config.yaml
experts_per_token: 8
d_expert: 32
activation: "tanh_gelu"
moe_layers: [1, 2, 3, 4, 5, 6, 7]
tie_embeddings: true
optimizer: "adamw"
beta2: 0.95
batch_tokens: 65536
train_tokens: 258400000
Below are experts of layer 2 (counted from 0) of a mixture-of-experts language model. Rows are named router (the router's row for the expert), up (a neuron's input weights, with its number) and show model dimensions 0-127. Each number is 128 + 24 x the weight over its row's rms, rounded and kept within 0 to 255.
After each expert's rows: "gets" lists some tokens that make up at least twice as much of what it gets as of all text; "comes after" lists some tokens at least twice as common just before its tokens as in all text. This comes from a sample of Wikipedia text that the model never trained on. Tokens count by the router's weight.

# expert 43
router [ 61 157 111 133 119 107 172 160 133 154 123 145 125 104 122 147 133 157 107 130 140 124 144 150 149 107 112 172 158 113 116 141 159 111 125 136 139 113 122 112 146 165 151 116 111 146 115 128 111 136  84 146 107 149 118  89 151 146 137 143 154 114 130 140 138 162 109  62 176 136 113 129 110 192 152 107 108 113 120 123 137 134  51  84  85 104 187 116 119 129 138 140 108 160 141 151 117 137 124 127 134 117 110 150  93 119 163 137 116  75 119 130 108 162 154 142 139 134 151  98 110 141 124 141 125 123 121 106]
up3 [133 119 131  95 114 154 134 141 126 144 153 158 113 144 125 137 141 133  81  83 125 166 146 168 164 138 107 150 125 134 170 112 144 128 164 121 118 150 101 126 101 117 121 103 107  81 136  93 140 129 126 112 140 123 157 151 129 116 123 170 123 134 127  82 122 140 146  78  98 125 118 126  96 116 107 103 131 121 194 148  81 156 171 149 161 128 101 126 159 111  95 126 131 124 134 127 110 100 126 136 154 157 167 134 159  67 137 110 156 127 154 160 141 135 103 129 143 186 137 114 172 111 124 139 146 175 131 104]
up4 [129 148 136 134 130 116 167 183 131 107 132 170 105 113 125  98 146 171  83 106 125 131 146 116 141 128 133 101 164 101 119 142 185 129 126 123 160 109 133 113 126 128 140 136 117 134 137 112  84 125 105 130 119 142 133 117 129 138 127 152 138 127 143  90 198 135 122  81 137 148 159  76 113 125 153 114 151 157 110 111 169 103 111  98 120  93 136 106 102 137  99 116 122 101 113 115 140 149 143 149 107 163 195 124 144 149 121 137 127 138 131 109 131 129 130 135 187 100 155 144 115 116 142 101 143 111 209 103]
up5 [180 155 101  91 165 122  84 200 177 143 124 130 132  99 137 141 115  84 109 147  85 104 136 118 128 103 119 146 128 131 131 128 103 140 145 128  84 101 149 101 118 132 132 143 131 126 106 120 185 134 128 125  97 135 134 111 119 154 159 169 145 115 137 161  78 151 119  93 153 159 104 123  95 127 103 138 113  82  89 123 136 123 122 136 133 108 142 147  92 151 157 122 112 124 149 132 133 149  85 142 123 118 145 182 106  98 115 100 116 123 165  95 141 170 128 104 107 131 142 110 120 133  96 164 128 121 139 112]
gets: "19", "20", "18", "17", "15", "16"
comes after: " ", "19", "20", "–", "18", " ("

# expert 181
router [110  92 123 115 130 125 158 114 127 110 109 136 101 150 135 123 149 109 151 126 102 125 132 146 163 141 115 138 156 116 131 122 159 102 135 124 134 113 124 101 126 169 152 125 132 130 127  90 127  96  77 114  90 146 148 112 199 148 160 104 143  64 121 176 121 148 104  98 169 123 133 157 119 113 134 139 147 147 121 106 162 103 113  95 137 121 177 117 115 123  96 142 121 138 148 156 142 138 131 116 111 184 131 135 115 102 137 108 193  74 130 101 127 156 158 177 133 138 152 117 114 126 115 160 152 119 175 143]
up0 [101 132 134 122 121 108 173 122  86 127 125 125  92  79 125 103 102 104 124 161 154 150 132 195 122 144 176  70 146 120 103 158 154 136 139 145 121  94 136 146 112  99 138 169 152 139 122 106 158 146 121 118  89 136 150 128 152 135 111 135 135 151 152 155 166  96 188 134 111 152 125 139 144 127 123 115 174 103 167 104 125 135 135 166 155 116 173 161 134 108 123 155 138 145  95 128 112 103 139 140 153 114 125 163 148 104 138 156 159 127 148 109 133 130 163 134 136 103 154 119 181 158 122  98 143 143 140 117]
up1 [123 182 130  81 164 120 132 136 141 109 125 173  98 104 129 131 109 117 140 133  92  60 143 129 108 121 121 123 138 130 109  81 128 107  97 164 181 108 155 138 115 159 154 123 124 103 149 118 160 108  88 137 118  95  83 131 169 157  94 173 114 137 158 149 142 123 149 118 123 151  96 146 103 127 159 137 165 135  93 136 125 125 128 107 130 138 103 120 150 108  87 138 135 128 131 137 131 111 145  82 147 101 130 140 141 114 111  78 157 123  99 102 142 165 156 140 115 183 119 115 138 118 158 128 125 141 171 133]
up2 [133 135 134  72 113 119 141 130 135 125 103 161 113 105 108 128 111 130 107 145 113  60 148  86 125 157 120 138 127 105 151  91  97 117  91  99 131 126 152 105  99 134 157 123 141 108 101  85 152 119  96 113 122 106 115 135 147 140 111 137 122 115 175 156 106 120  96 149 145 153 137 150 124 149 154 142 150 163 153 127 142 121  89 100 141 166 113 131 145 124  99 112 150 126 124 135 103  95 129  88 121 162 160 147 150 128 119  89 155 148  88 121 119 184 177 142 141 126 109 120 111 129 205 132 137 137 177 141]
gets: " the", "'s", " his", " its", " their", " The"
comes after: " of", " in", " at", " for", " to", " on"

# expert 206
router [115  90 127 137 127  89 135 151 128  78 161 138 160 117 128 169 148 117 132 107 133 105  96 141 118 125 123 112 118  84 149 115 159 137 157 120 122 148 119 122 120 122 115 124 116 147 109 138  97  88  94 154  90 120 108 105 150 193 169  91 151  77 164 139 128 101 156 100 167 119  87 106 108 147 148 110 132 111 134 127 147 128  97  99  87 124 177 135 126 119 108 154 105 133 114 195 112 139 120 117  64 151 114 130 130 115 135 118 152  74 110 139 130 119 127 160 136 171 113 125 144 131 138 121 146 116 126 111]
up0 [149 127 144 139 156 163 154 126 141 143 134 100 138 115 109 120 142 116 152 147 139  70 166  99 119 123  98 124 107  96 146 147 145 117 153 119  94 146 161  71  64 126 128 116 130 142 100 113  99 120 152  98  83 104  97 165  99 150 163 141 122 142 122 116 144  87  98  71 140 107 114 151 146 106 133 139  88 126 154 132 167 177 150 154 142 122 170 158 162 180 123 155 136 146 148 167 126 160 147 122 101 139 135 119 145 106 137 108 136  92 148 145 114 108 130 127 135 126 144  97 130 132 105 119 102 157 116 118]
up1 [143 115 151 149 164 144 143 104 160 109 103 129 169 123 146 187 106 157 134 168 110  95 124 128 161 186 124 138  98 136 134 131 103 143 104 113  86 135 121 153 140 119 124 164 147 149 131 128 151 122 128 153 109 140 126 107 102 141 203  84 103 100 183 121 142 104 156 104 134 149  85 140 149 144 157 114 133 144 184 111 123 135 115  95 153 153 116 190 102 117 175 151 142 136  81 176 121 122 126 106 108 109 136 131 114 126 144 124 141 137 122 134 107 134 142 129 105 125 163 128 133 157 147 140 141 119 144 125]
up2 [121 103 160 166 126 122  75  92  90 135 113 113 134 123 161 143  85  69 118 146  98 117 120 133 135  83 101 102 146 106 152 158 142 128 152 137 148 129 155 100 130  85 136 109 124 144 103 126 148 105 105 124 142 108 102 139 140 148 118 137 149  84 136 134 155 136 153  53 124 145 135  84  81 104 156 135 134 103  84 180 119 135 138 128 158 141  99 164 109  95 133 156 140 105 153 149 126 100 156 135 119 153 109 129 153 116 161 118 122 122 114 179 124 105 120 144 131 134 143 136 113 104 128 132 155 146 176 130]
gets: "1", "2", "4", "6", "3", "0"
comes after: " ", " (", "–", ".", "M", "^{"

# expert 39
router [ 75 159 156 140 125 121 157 156 112 117 125 119 113 144 155 141  84 117 108  90 126 111 134 117 156 103 135 144 130 100 118 135 165 105 108  99 113 120 118 122 113 149 124  98 135 165  96  71 141 103  85 164  99 130 159 117 111 123 144 141 117 136 150 124 112 160 132  82 181 133 109 123  91 116 150 124 125  98  78 130 118 137 118  97 110 115 160 140  95 120 117 160 123 139 148 137 128 138 168  75 116 159  92 146 107 104 149 154 107 109 103 115 118  99 175 190 151 115 140 100 146 138 131 151 135 123 170 134]
up1 [ 94 173 134 146  76 151 110 161 125 146  58  82 113 133 118  91  83 116 134 167 122  94 121 131 107 109 149 153 144 132 141 126 130 139 117 155 125 110  92 121 134 105 127 133 139 140 107 138 139 141 102 134 139 127 117 141 178 171 130  70 115 134 150 136 126 119  85 103 150 111 134 156 140 139 153 120 185  91 105 150 100 189 113 122 109 134 143 125 130 132 111 130 160 123 144 125 162 142 132 114 146 116 131 161  97 128 146 125 150 109  72 155 104 157 129 156 143 112 139 133 127  87  96 109 112 164 106 113]
up2 [107 153 178 118 124  88 120 140 101 126 133 130 116 125  92 138  98  93  79 177 107  94 136 144 129 131  78 114 117 102 139 109 115 164 145 111 141 140 178 112 137 117 130 154 131 117 109 103 137 103 121 132 140 134 114 149  72  98 181 153 170  83 138 130  93 129 121 109 125  99 121 112 120  83 154 117 141 111 142 140 214  89 122 118 129 146 151 151 123 136 145 122 132 117 123 137 140 114 153 109 115 101 123 109 113 132  98 122 129 108 131 123 178  93 144 152 183 133 121 156 116 144 130 125 108 107 167 127]
up3 [ 99 166 137 128 154 127 121 116 124 155 127 158 163 131 171 150 109 143 139 132 146 123  93 118 164 126 136  71  94 127 174  83 118 124 150  87 122 124 114 107 136 162 132 108  98 133 155  97 174 126 140 142 108 112 115 107 104 150 176 100 144 104 153 159 137  99 144 122 187 167 119 116 133 103  99 126 115 124  90  68 119 157 106 108 132  87 138 136 150 170 129 113 154 153 123 127 108 132 141 121  93 155  83 125 147 157 134 116 128 142 164 179 156  96 116 109 121 125 134 151 142 147 128 125 133 148 145 111]
gets: " ", "urs", "amp", "act", "hed", " Date"
comes after: " |", "|", ",", " in", ":", " August"

# expert 167
router [ 70 129 111 116 151  92 186 124 131  84  99 120 141 143 107 141 124 134 143  90 159 127 121 122 113 106 134 148 156  90 148 167 152  99 135 150 140 154 111 114 136 116 133 111 118 137 104 121 117 154  96 137  85  96 141 123 178 169 158 146 115  95 136 174 149 100 116  96 134 145  93 133 125 167 146 132 129 106 126 135 123 136  63  79 121 129 136  97 108 124  89 147  97 155 132 168 112 141 145 137  83 145 109 138 127 105 147 153 159 104 138 135 113 154 127 134 141 154 125  73 168 126 122 138 122 111 111 103]
up0 [128 133 146 131 161 127 162 110 126 111 124 108 142 179 141 146 183 124 130 120 100 143  76 106 110 128 120 129 165 108 139 153 123 124 147 174 186  46 145 124 144 122 172 146 124 140 119 123 142 109 126 138 138 128 115 133 136 149 108 157 127 121 107  90 170 137 191 112 157 157 133  68  97 169 150 148 132  88 101 149 142 123 101 123 143 147 135 105 154  98 104 114 119 133 145 140 127 129 117 137  85 145 145 133 117 111 141 141 176 147 108 142 143 115 114 160 111 100 116 121 123 124 170 133 150 148 144 155]
up1 [153 104 111 192 150 140 139 154 149 148 156  98 166 139 146 113 156 142  95 155 129 115  90 148 144 127 151 140 106 148 140 154 126 122 148 135 120 138  93 103 118 105 128 188 133 148 128 134 121 124 131 107 107 135 132 116 124 144 147 148 114  89  99 158 147 139 154 112 134 109 123 132 174 120 123 184 160  96 126 135 157 127 118 135 167 182 126 123  72 154  89 122 129 148 158 152 162 150 142 101 100  92 120 112  89 152 142 115 104 124 123 108  81 148 115 171 118 134 113 121 119 106 176 140 145 181 132 146]
up2 [136 102 118  73  89  90 111 114 115 111 146 134 111 109 164 153 116 119 124 121 131 138 160 116 106  97 136 110 124 139 136 118 159  94 139 156 139 140 149 133 171 125 150  89 148 113 155 119 114 143 128 181 112 128  95 127 152 118 139 168 128  92 108 141  59 117 136 127 151 131 117 172  77 140 109  81  92 146 152  97  93 192 144 120 118 112 107 168 151 126 146 126 122 130 132 117 127 100 129 162 130 149 121 125  93  90 120 121 156  97 119 129 134 101 106 110 141 154 133  87 110 102 113 151 136  88  91 146]
gets: "19", "18", "1", "10", "12", "2"
comes after: " ", " (", ".", "°", "′", "–"

# expert 14
router [ 79 166 106 126 139  97 135 110 113 106 124 138 128 137 164 146 129 152 160 121 114 107 130 127 152 134 124 118 118 110 107 160 174 126 169 121 136 122 139 157 118 152 106 138 151 133  98  86 118 129  66 142  94 136 124  70 146 122 155  99 111 114 143 145 147 144 109  77 137  99 147 139 139 115 136  67 136 129 106 121  93 151 109  92 109  96 178 112 129 132 134 155 145 155 149 143 123 136 174 142  87 135 105 147 132 119 158 131 132  67  93 140 131 168 113 138 146 163 142 101 108 161 143 153 135  96 153 140]
up3 [130 112 164 116 146 140 108 103 148  98 117 100 126 116 196 128 114 137 109 105 124 128  95 131 168 120 124 128 129  90 131 133 179 140 179 143 100  96  84 165 124 153 138 153  87 128 163 125 160 143 115 135 100 165 114 153 134 162 111 112 114 100 137 167 118 129 121 139 135  85 143 128 116 120 121 112 117 152 100 137 136 170 117 130 111  92 135 137  95 148 102 168 135 127 115 133 106 132 156  97  89 147 115  98 122 107 156 122 119 146 138 178 120 170 170 133 134 141 176 133  86 148 110 110  88  97 157 148]
up4 [139 112 103 127 157 140 153 136 139 110 130 129 122 146  97 177 115 107 134 125 135 135 138 113 130 142 183 119 102 136 150 171 108 114 139 136 126 123 123 126 158 152 111 157 175 138 139 141 143 102 114 142 114 121 136 121 119 109 150 110 126 107 163 120 207  78 148 144  76 109 154 138 105 108 130 131 111 129 156 147  83 123 116 127 110  71 113 147  68 167 144 133 149 167 148 174 171 163 124 119 154 140  80 112 151 143 140 121 145 121 169 109 101 142 126 136 141 107  94 135 105  97 123 152  87 129 139 138]
up5 [135 130  91 138 103 113 139 105 130 116 113 103 146 162 163 113 126 155 131 120 144 117  80 116 140 116 136  93 135 121 159 160 178 124 164 130 131 132 136 135  94 155 120  80 156 124 122 148 186 123  71 129 129 111 135 150 149 109 161  90  91 145 131 170  82  98 162  70 134 121 131 129 142 124 123  98 125 139 168 138 116 157 143 150 151  96 136 134 150 140 156 151  79 121 138 122 160  98 169 125 111 134 125 113 110  95 107 105 185 137  91 127 121 120  90 130 129 136 145 127  96 117 133  99 105 113 157 100]
gets: "19", "18", "gr", "ial", "re", " under"
comes after: " ", " f", "20", "f", "if", " F"

# expert 63
router [115 130 143 105 140 148 158 129 100 115  90 126 135 145 111 140 120 143 147 112 110 146 157 165 118 145 140 109 160 105 128 130 155 118 147 147 153 103 133 125  72 119 113 105 114 149 121 117 128 106  94 127  97 125 145 114 134 129 144 147 105 102 159 170 146 114 133  64 160 142 101 107 155 149 175  92 140 121 109 131 157 113  95  68  98 102 157 128 124 131  79 159 109 167 136 183 105 115 128  82 113 172 105 143 141  98 142 129 118 117 124  85 151 111 148 154 130 173 139  79 167 134 119 125 104 119 143 134]
up18 [110 139 123  98 176 160 144  67 120 115 125 125 125 178 119  96 133 171 151 118 115 134 106 170 110 127 142 108 151 100  89 115 138 134 117 129  86 168 122 124 129 107  81 109 113  94 161 141 128 142 128 121 151 158 116  98 131  95 182 166 113 126 157 119 126 115 152 110 140 112  94 121 106 141 126 124  98 150 100 125 165 151  96 149 100 100 168 174 125 114 155 126 108 136 109 133 191 140 132 106 114 133 108 128 164 126 142 129 107  98 149 103 124  97 128 111 139 129 163 125 173  89 118 160 119 149 130 102]
up19 [114 161 116 101 124 183 127 148 113 115 176 142  97 149 190 139 141 127 145 143 157 144 160 103 117 131 167 106 136 140 117 122 164 130 160  94 112 116 117  97 144 136 104 149 149 128 161 126  98 120 157 109  77 190 139  89 129 108 111 130  96 124 192 119 157 100 140 126 149 169 120 125 123 147 133 132 118 160 148 110 122 133  97 143  97 141 141 143 109 148 120 123 136 178  92 135 127 124  97 141 130 119 169 141 134 180  93  92 138 138 143 133 106 132 174 125  98 118 137 161 140 128 133 159 150 140 122 103]
up20 [143 123 108 107 112 162 122 107  79 140 103 131 137  85 136 145 125 119  55 125 119 127 133 122  72 113 102 114 172 121  94 136 167 157 148 122 133 107 101 135 101 134 104 134 121 127 104 119 105  75 130 131  86  84  97 104  99 150 122 131  73 145 125 108 112 104 142 131 111 169 111 124 119 130 129 142 105 128  89 141 137 137 112  98 153 140 139 129  90  92 123 168  90 137 137 155  97 133  79 124 105 154 135 150 110 145 125 141 134 161 102 133 120 117  99 102 125 110 143  75 151 106 132 163 131 158 161 103]
gets: ".", " |\n", "-", "oc", " |", "–"
comes after: "|", "\n", " K", "0", "1", " H"

# expert 124
router [124 101 132 105 120 156 147 159 151 117 125 130  97 151 109 163 131 159 156 111 106 111 113 150 148 120 118 111 106 125 131 115 159  72  81 119 150 119 115 152  90 122 142 110 108 154 153  85 115  79 100 108 111 125 136  64 156 141 141 162 107 105 137 165 157 119 133 100 119 107 128 114 106 147 183  90 150 109 114 115 141 109 128 101 127 150 150 144 112 115 103 158 145 154 122 160 154 135 171  98 101 154 119 148 113  83 118 113 142  81 110 124 117 171 128 179 156 122 144  94 123 154 126 149 117 117 149 146]
up0 [139  92 105 157 144 157 120 141 153 101 136 140 127 133 163 123 172 150 128 101 161 138 140 115 213 185  82 136 124 134 136 128 137 129  90 151 119 151 111 153 136 119  88 143 123 149 156  93  84  88 103  91 139 121 157 127 125 133 109 111 144 108 124 143 138 151 113  95 134 126 110 113 132 140 121 135 157  91 102 122 109 104 122 117 109 135 159  96  97 140 150 160 117 124  88 150 139 131 150 106 129 120 125 110 120 101 166  95 147 147 131 143 111 175 144 116 104 164 122 126 145 165 138 119 111 199 165 117]
up1 [150  98 124 110 139 130 147 146 134 110  85 132 175 127 165 134  73 143 132 127 148  98 161 171 138 112 177 111 122 126 127 149 177  89 103 135 157 174 122 141 106 163  90 110 159 119 138 110 152 124 148 127 117 115 127 120 135 132 147 126 124 135 154  76 155 188 120 123 131 114 121 115 143 142 137 112 155  80 131  99 149 118 133 129 137 131 145 161 113 104 160 201 135 136 115 134 133  89 132  96 118 136 112 128 116  90 112 152 148  93 147 122 106 120 119 157  91 136 154 138 179  95 147  91 128 121 147 104]
up2 [145 142 113 116 142 106 144  98 141  96 116 106 167  86 128 132 104 123 135  78 148 145 112 209 112 117 120 152 143 124  88 140 132 107 103 137 139 175 155 145  88 155 114 113 139 116 128  80 131 112 136  92  97 112 124 119 131 130 153 162 121 154 114 114 158 173 101 130  95  98 120 122 126  93 166 101 138  95  81 115 121 129 123 116 109 142 106 140 114 119 139 111 169 127 117 128 112 124 121 144 104 136 161 158 113 109 113 157 118 109 123 157 115  73  83 161 104 126  89 122 117  97 154 158 116 132 178 139]
gets: "-", "\n", ")\n", "ock", ".\n", "ase"
comes after: "\n", ")\n", ".\n", ";\n", "==\n", "\"\n"

# expert 195
router [139 121 138 128 149 121 168 143 111 111 110 118 138 120 148 146 129  92  87 128 140 123 117 119 137 121 107 170 140 101 110 154 168 112 106 110 146 110 161 108 139 141 129 106 151 139  92  96 116  89  93 128 101 119 159  98 103 129 130 161 102 107 126 136 162 114 112 117 177 111 134 117 103 132 156 113 136 122 102 119 138 106  88 113 141 150 151 110  99 132 148 159 135 172 156 137 123 131 167  92  96 160 129 137  77 116 126 124 140  40 137  94 114 105 161 201 178 121 160 130 131 142 124 132 141 144 121 133]
up0 [114 131 136 120 147 146 147 132  75 140 151 153 125 100 125 122 109  90 157 137 156  85 105 146  57 158 136 113 141  76 165 144 124 119 116 143 134 145 124 102 101 120 159 126 194 179 101 130 152  71 135  89 155  95 146 126 120 149 110 149 118 125 123 114 182  93  86 114  85 109 105 100 154 105 146 126 148 105 133 156 127 102 109 139 116 123 137 129  99 158 141 170 126 141 159 134 126 191 146 132 120 144 136 142 135 114 135 140  98 123 151 136 119 149 110 110 101 132 125 110 166 137 134 127 116 142 138 140]
up1 [133 114 154 138 125 119 151 169 109 141  81 111 103 155 147  97 113  89 143 133 134 101  96 120 102  83 122  81 150 127 170 135 152 130  95 158 134 111 146 125  93 113 127  91  94 150 101 125 114  83 111 136 148 116 130 140 145 145 111 162 119 113 118 166 143 127 124  89 146 139 125 128 142 151 140  27 139 152 132 140 136  95 125 147  94 132 148 133 159  98 130 123 110 178 147 128 164 110 141 106 114 153 175 149 106 153  99 124 125 120 117 121 124 120 118 151 145 199 113 111 131 132 119 150 144 125 142 141]
up2 [125  92 104 142 125 178 123 138 150 157 119 143 132 110 106 131 131 145  97 115 118 102 125 131 159 158 115 154 104 161 146 149 146  68 164 116 128 133 104  92 138 124  89 103 145  97 127  69 158 121 149  79 121 132 143  92  90 122 126  94 111 113 145 140 142 143 115 128 164 102 123 137 117 144 141 142 118  67 142 130 153  95  94  77 137 101 139 121 125 149 159 107 165 154 108 149 133 193 138 120 132 143 181 132 156 121 142 111 151  91 127 121 102 131 158 145 135 149 161 122 155 125 104 105 102 150 114 132]
gets: " ", "ach", "aw", "aks", "akh", "mar"
comes after: " |", ":", " in", ";", " June", " October"

# expert 27
router [ 80 148 113 132 131 144 142 142 160  88 150 147 106 157  87 132 130  99 102  97 175 125  85 166 136 130 126 127 144 125 129 117 115 111  87 151 152 147 119 151 137 127 128 108 135 155 132 125 111  78  97 157 106 135 147 106 157  93 136 109 108 110 121 143 149 114 139  75 118 125 129 125 113 170 168 131 181 131 106 118 145 147 101  82 100 119 146 100 103 138 134 132 145 152 129 163 156 170 150 104  41 134  88 163 131 126 130  94 111 113 124  85 128 110 125 161 132 119 121 127 113 147 141 141 111 120 153 140]
up0 [105 135  92 157 130 134 149  93  99 127 128 139 139 100 110 131 116 131 165 100 129 121 145 145 115  95 117 144 195 128 104 121 133 159  77 163 115  87 123 113 100 166  97 124 134 182 169 121  86  83 126 154 112 164 147 143 133 124 148 112 117 114 115 148 135 164 123 112  87 149 161 109 103 140 136 136 132 164 109 111 122  93 121 155  92  74 135 125 151  90 113 148 149 137 109 137 148 151 134 113  89 130 110 115 130 122 152  96  90  96 130  76 141 146  98 130 119  83 142 107 111 113 115 125 111  99 150 132]
up1 [152 118 165 102  97 108 168 131 124  64 157 150 128 107  97 121 156 124 116 183 165  65 127 164 136 166 118 167 142 108 108 129 114 134 115 126 140 126 105 140 117 111 118 131 129 152 177 118  75 109 162 139 129 154 103 139 145 106 151 114 124 118 126 185 175 109 155 104  98 135 143 119 156 153 107 116 123 147 155  97 133 117 132 133 107  95 113  92 132 150  83 151 153 132 144 136 112 144 119 135  97 148 100 109 132 115 164 124 170 137 114  99 130 168 167 136 153 123 126 106 130 130 144 113  93 129 148 108]
up2 [100 140 112 160 134 121 134 156 169 124 170 143 100 117  90 154 115 131 138 111 127 132 128 120 153 148 113 121 114 155 152 122 132 120  86 135 136 183 148 123 145 149 137 160 150 101 114 123 133  89 107 166 136  87 107  94 125 126 162  93 144 123 124 167 145 107 122  98 146 136 147 103 121 130  93 159 121  91 107 123  94  96 114 169 160 180 119 135 134 147  94 108 124 153 153 145 142 158 182 138  73 105 121 171 108 123 108 129 111 128 155 132 130  75 120 108 173 137 146 126  99 141 136 136 143 178 107 159]
gets: " |", "et", ";", " not", " high", " League"
comes after: " ", "0", "1", "2", ")", " —"

# expert 148
router [ 98 122 144 129 116 160 130 143 118 106 122 119 156 125 101 136 156 148 138 132  94  96 128 127 146 153 113 161 144 138 118 156 141 131 161 142 125 115  98 139 119 147 107 137 168 139 132  88 111  80 106 141  85 163 163  99 143 163 115 109 118 101 180 159 155 118 109 130 136 149 102 124 112 140 170  95 141 135 118 124 157 112  87  96  73 139 176 103 130 131 132 165 142 150 117 167 119 144 116 142  90 180 143 131  91 146 127 119 129  78 118 121 118 147 110 171 149 137 150  78 143 132 158 174 112 100 114 110]
up0 [137 118 102 163 149 126 125 129 154 112 133 162 118 166  91 130 126 170 135 131 122 129 117 132  98  90 112 109 134  94 155  90 123  99 111 152 126  91 142  92 117 141 102 153 123 154  88  95 131 132 150 124 155 137 176 112 155 170 113 110 106  94 108 142 126 122 135 122 138 127  80  96 100 137 185 112 124 123 107 101 176  99 176 170 109 105 145 155 157 128 138 149 146 148  98 105 118 122 103 104 100 134 110 130 146  95 115  75  93 140 169 133 101 150 106 146 135 125 181 128 150 120 124 137  84 132 131 123]
up1 [107 142 123 135 123 126 157 202 175 116 140 157 143 129  82 159  82 115 132 157 111  89 160 121 154 158 109  78 136 151 137 125 105 119 122 149 101 111 128 115 133 147 117 147 123 153 159 165 127 115 140 117 132 133 168 150 146 145 138  92 180  99 170 126 145 105 118 113 123 122 180 110 101 147 183 128 119 165 147 112 151 132 117 112 105 128 124  97 127 162 141 105 156 133 102 109  91 175 125 101 142 143 134 126 127 101 104  97 145 102 119 100 153  96 125 139 144 112 152  83 124 152 133 122 143 140 156 155]
up2 [127 106 152 149 110 146 137 135 104 108 115  97 172  90 121  94  88 136 122 127 123 172 138 143 111 137 149 140 153 112 115 156 146 138 137 143 137 149  97 158 145 144 128 116 162  69 111 117 118 132 125 149 117 186 139 136 145 137 137 111  94 110 185 150  85 142  83 125  91 125 121 114 109 106 108  85 118 137 142 135  94 127 118 107 104 108 154  95  92  90 123 168 132 138 148 141 177 117 181 160 118 136 140 109 108 127 126 168 155  77 128 118 123 129  80 141 130 130 136 141 154 126 111 113 164  85 123 154]
gets: " his", " he", "-", " He", " had", " who"
comes after: "\n", ",", ".", " and", " of", " in"

# expert 32
router [113 139 116 107 178 123 167 142 116 117 120 103 121 158 116 141 137 118 141 119 123 151  85 158 156 132 122 112 191 113 126 156 160 134 104 153 122  96 126 108  88 122 140 111 161 163 124  64 107  99  97 120  72  96 125 122 169 136 116 122 122 116 147 158 156 121 127  71 143 123 113 134 124 111 166  90 153 123 116 141 142 141 109  81  85 154 154 137 116 110  89 175 117 158 151 149 149 134 145  91 112 172 146 142 118  99 127  99 135 146 106 106  90 133 120 130 132 151 134 109 148 137 158 147 119 130 111 151]
up2 [140 142 136 122 145 192 140 112 125  90 125 118 126 148 130 141  86 109 155 152 164 147 140 178 104 151 110 112 131 140 145 127 152 158 129 109  83 124 169  88 124 103  81 144  65 100 118  99 163 142 119 153 139 128 108 119 134 153 157 140 148  98 131 104 102 158 128 110 115 110  93 145 101 123 125 120 131 106 125 116 134 128 141 126 176 108 149 168 130 112 150 112 117 134 104 119 142 135 141 163 123 130 103 114 155 139 125 139  77  96 181 138 146 116 120 123 118 157 163 103 187 148 129 100 116 189 121 121]
up3 [112 118  64 151 129 135 144 155 146 128  95 144 182 123 108  81 143 104 181 101  97  91 137 133 112 126 150 149 125 137 108 158 113 133 156 121 131 134 119 108 117  69 148 178 143 116 149 132 113 165 152 100 103 115 143 127 147 107 186  95 101 119 132 112 116 131  93 181 100 167 128 136 139 138 143 162 129  79 153 108 124 150 148 122 132 114 143 118 137 158 138 108 134 140 115 154  94 169 109 148 100 126 149 106 135 125 166 110 141 109 118 116  93 121 138 130 115 117  89  95 151 110 109 100 148 159 142 104]
up4 [ 89 152 138 162 120  88 125  87 140 131 134 131 138 152 133  57 114 117 129 166 133 113  91 144 117 176 107 119 119 159 139 116 163 142 195 130 136 114 140 121 131 119 137 126 102 145 170  60 162 132 150 102 122 128  72 134 130 148 124 119 139 132 153 139 134 119 167  93 172 113 125 142 114 135 137 153 122 112 112 119 166 120 124 127  99  94 132 144 111 112 122 143 142 117 121 123  84 167 137 134 109 190 153 136 120 154 106 117 110 125  83 121 144 111 153 128 130 120 122 117 176 124 141 145  72 108 124 149]
gets: ".", " ", ").", " .", "–", "\"."
comes after: " |", "0", " No", "1", "2", "|"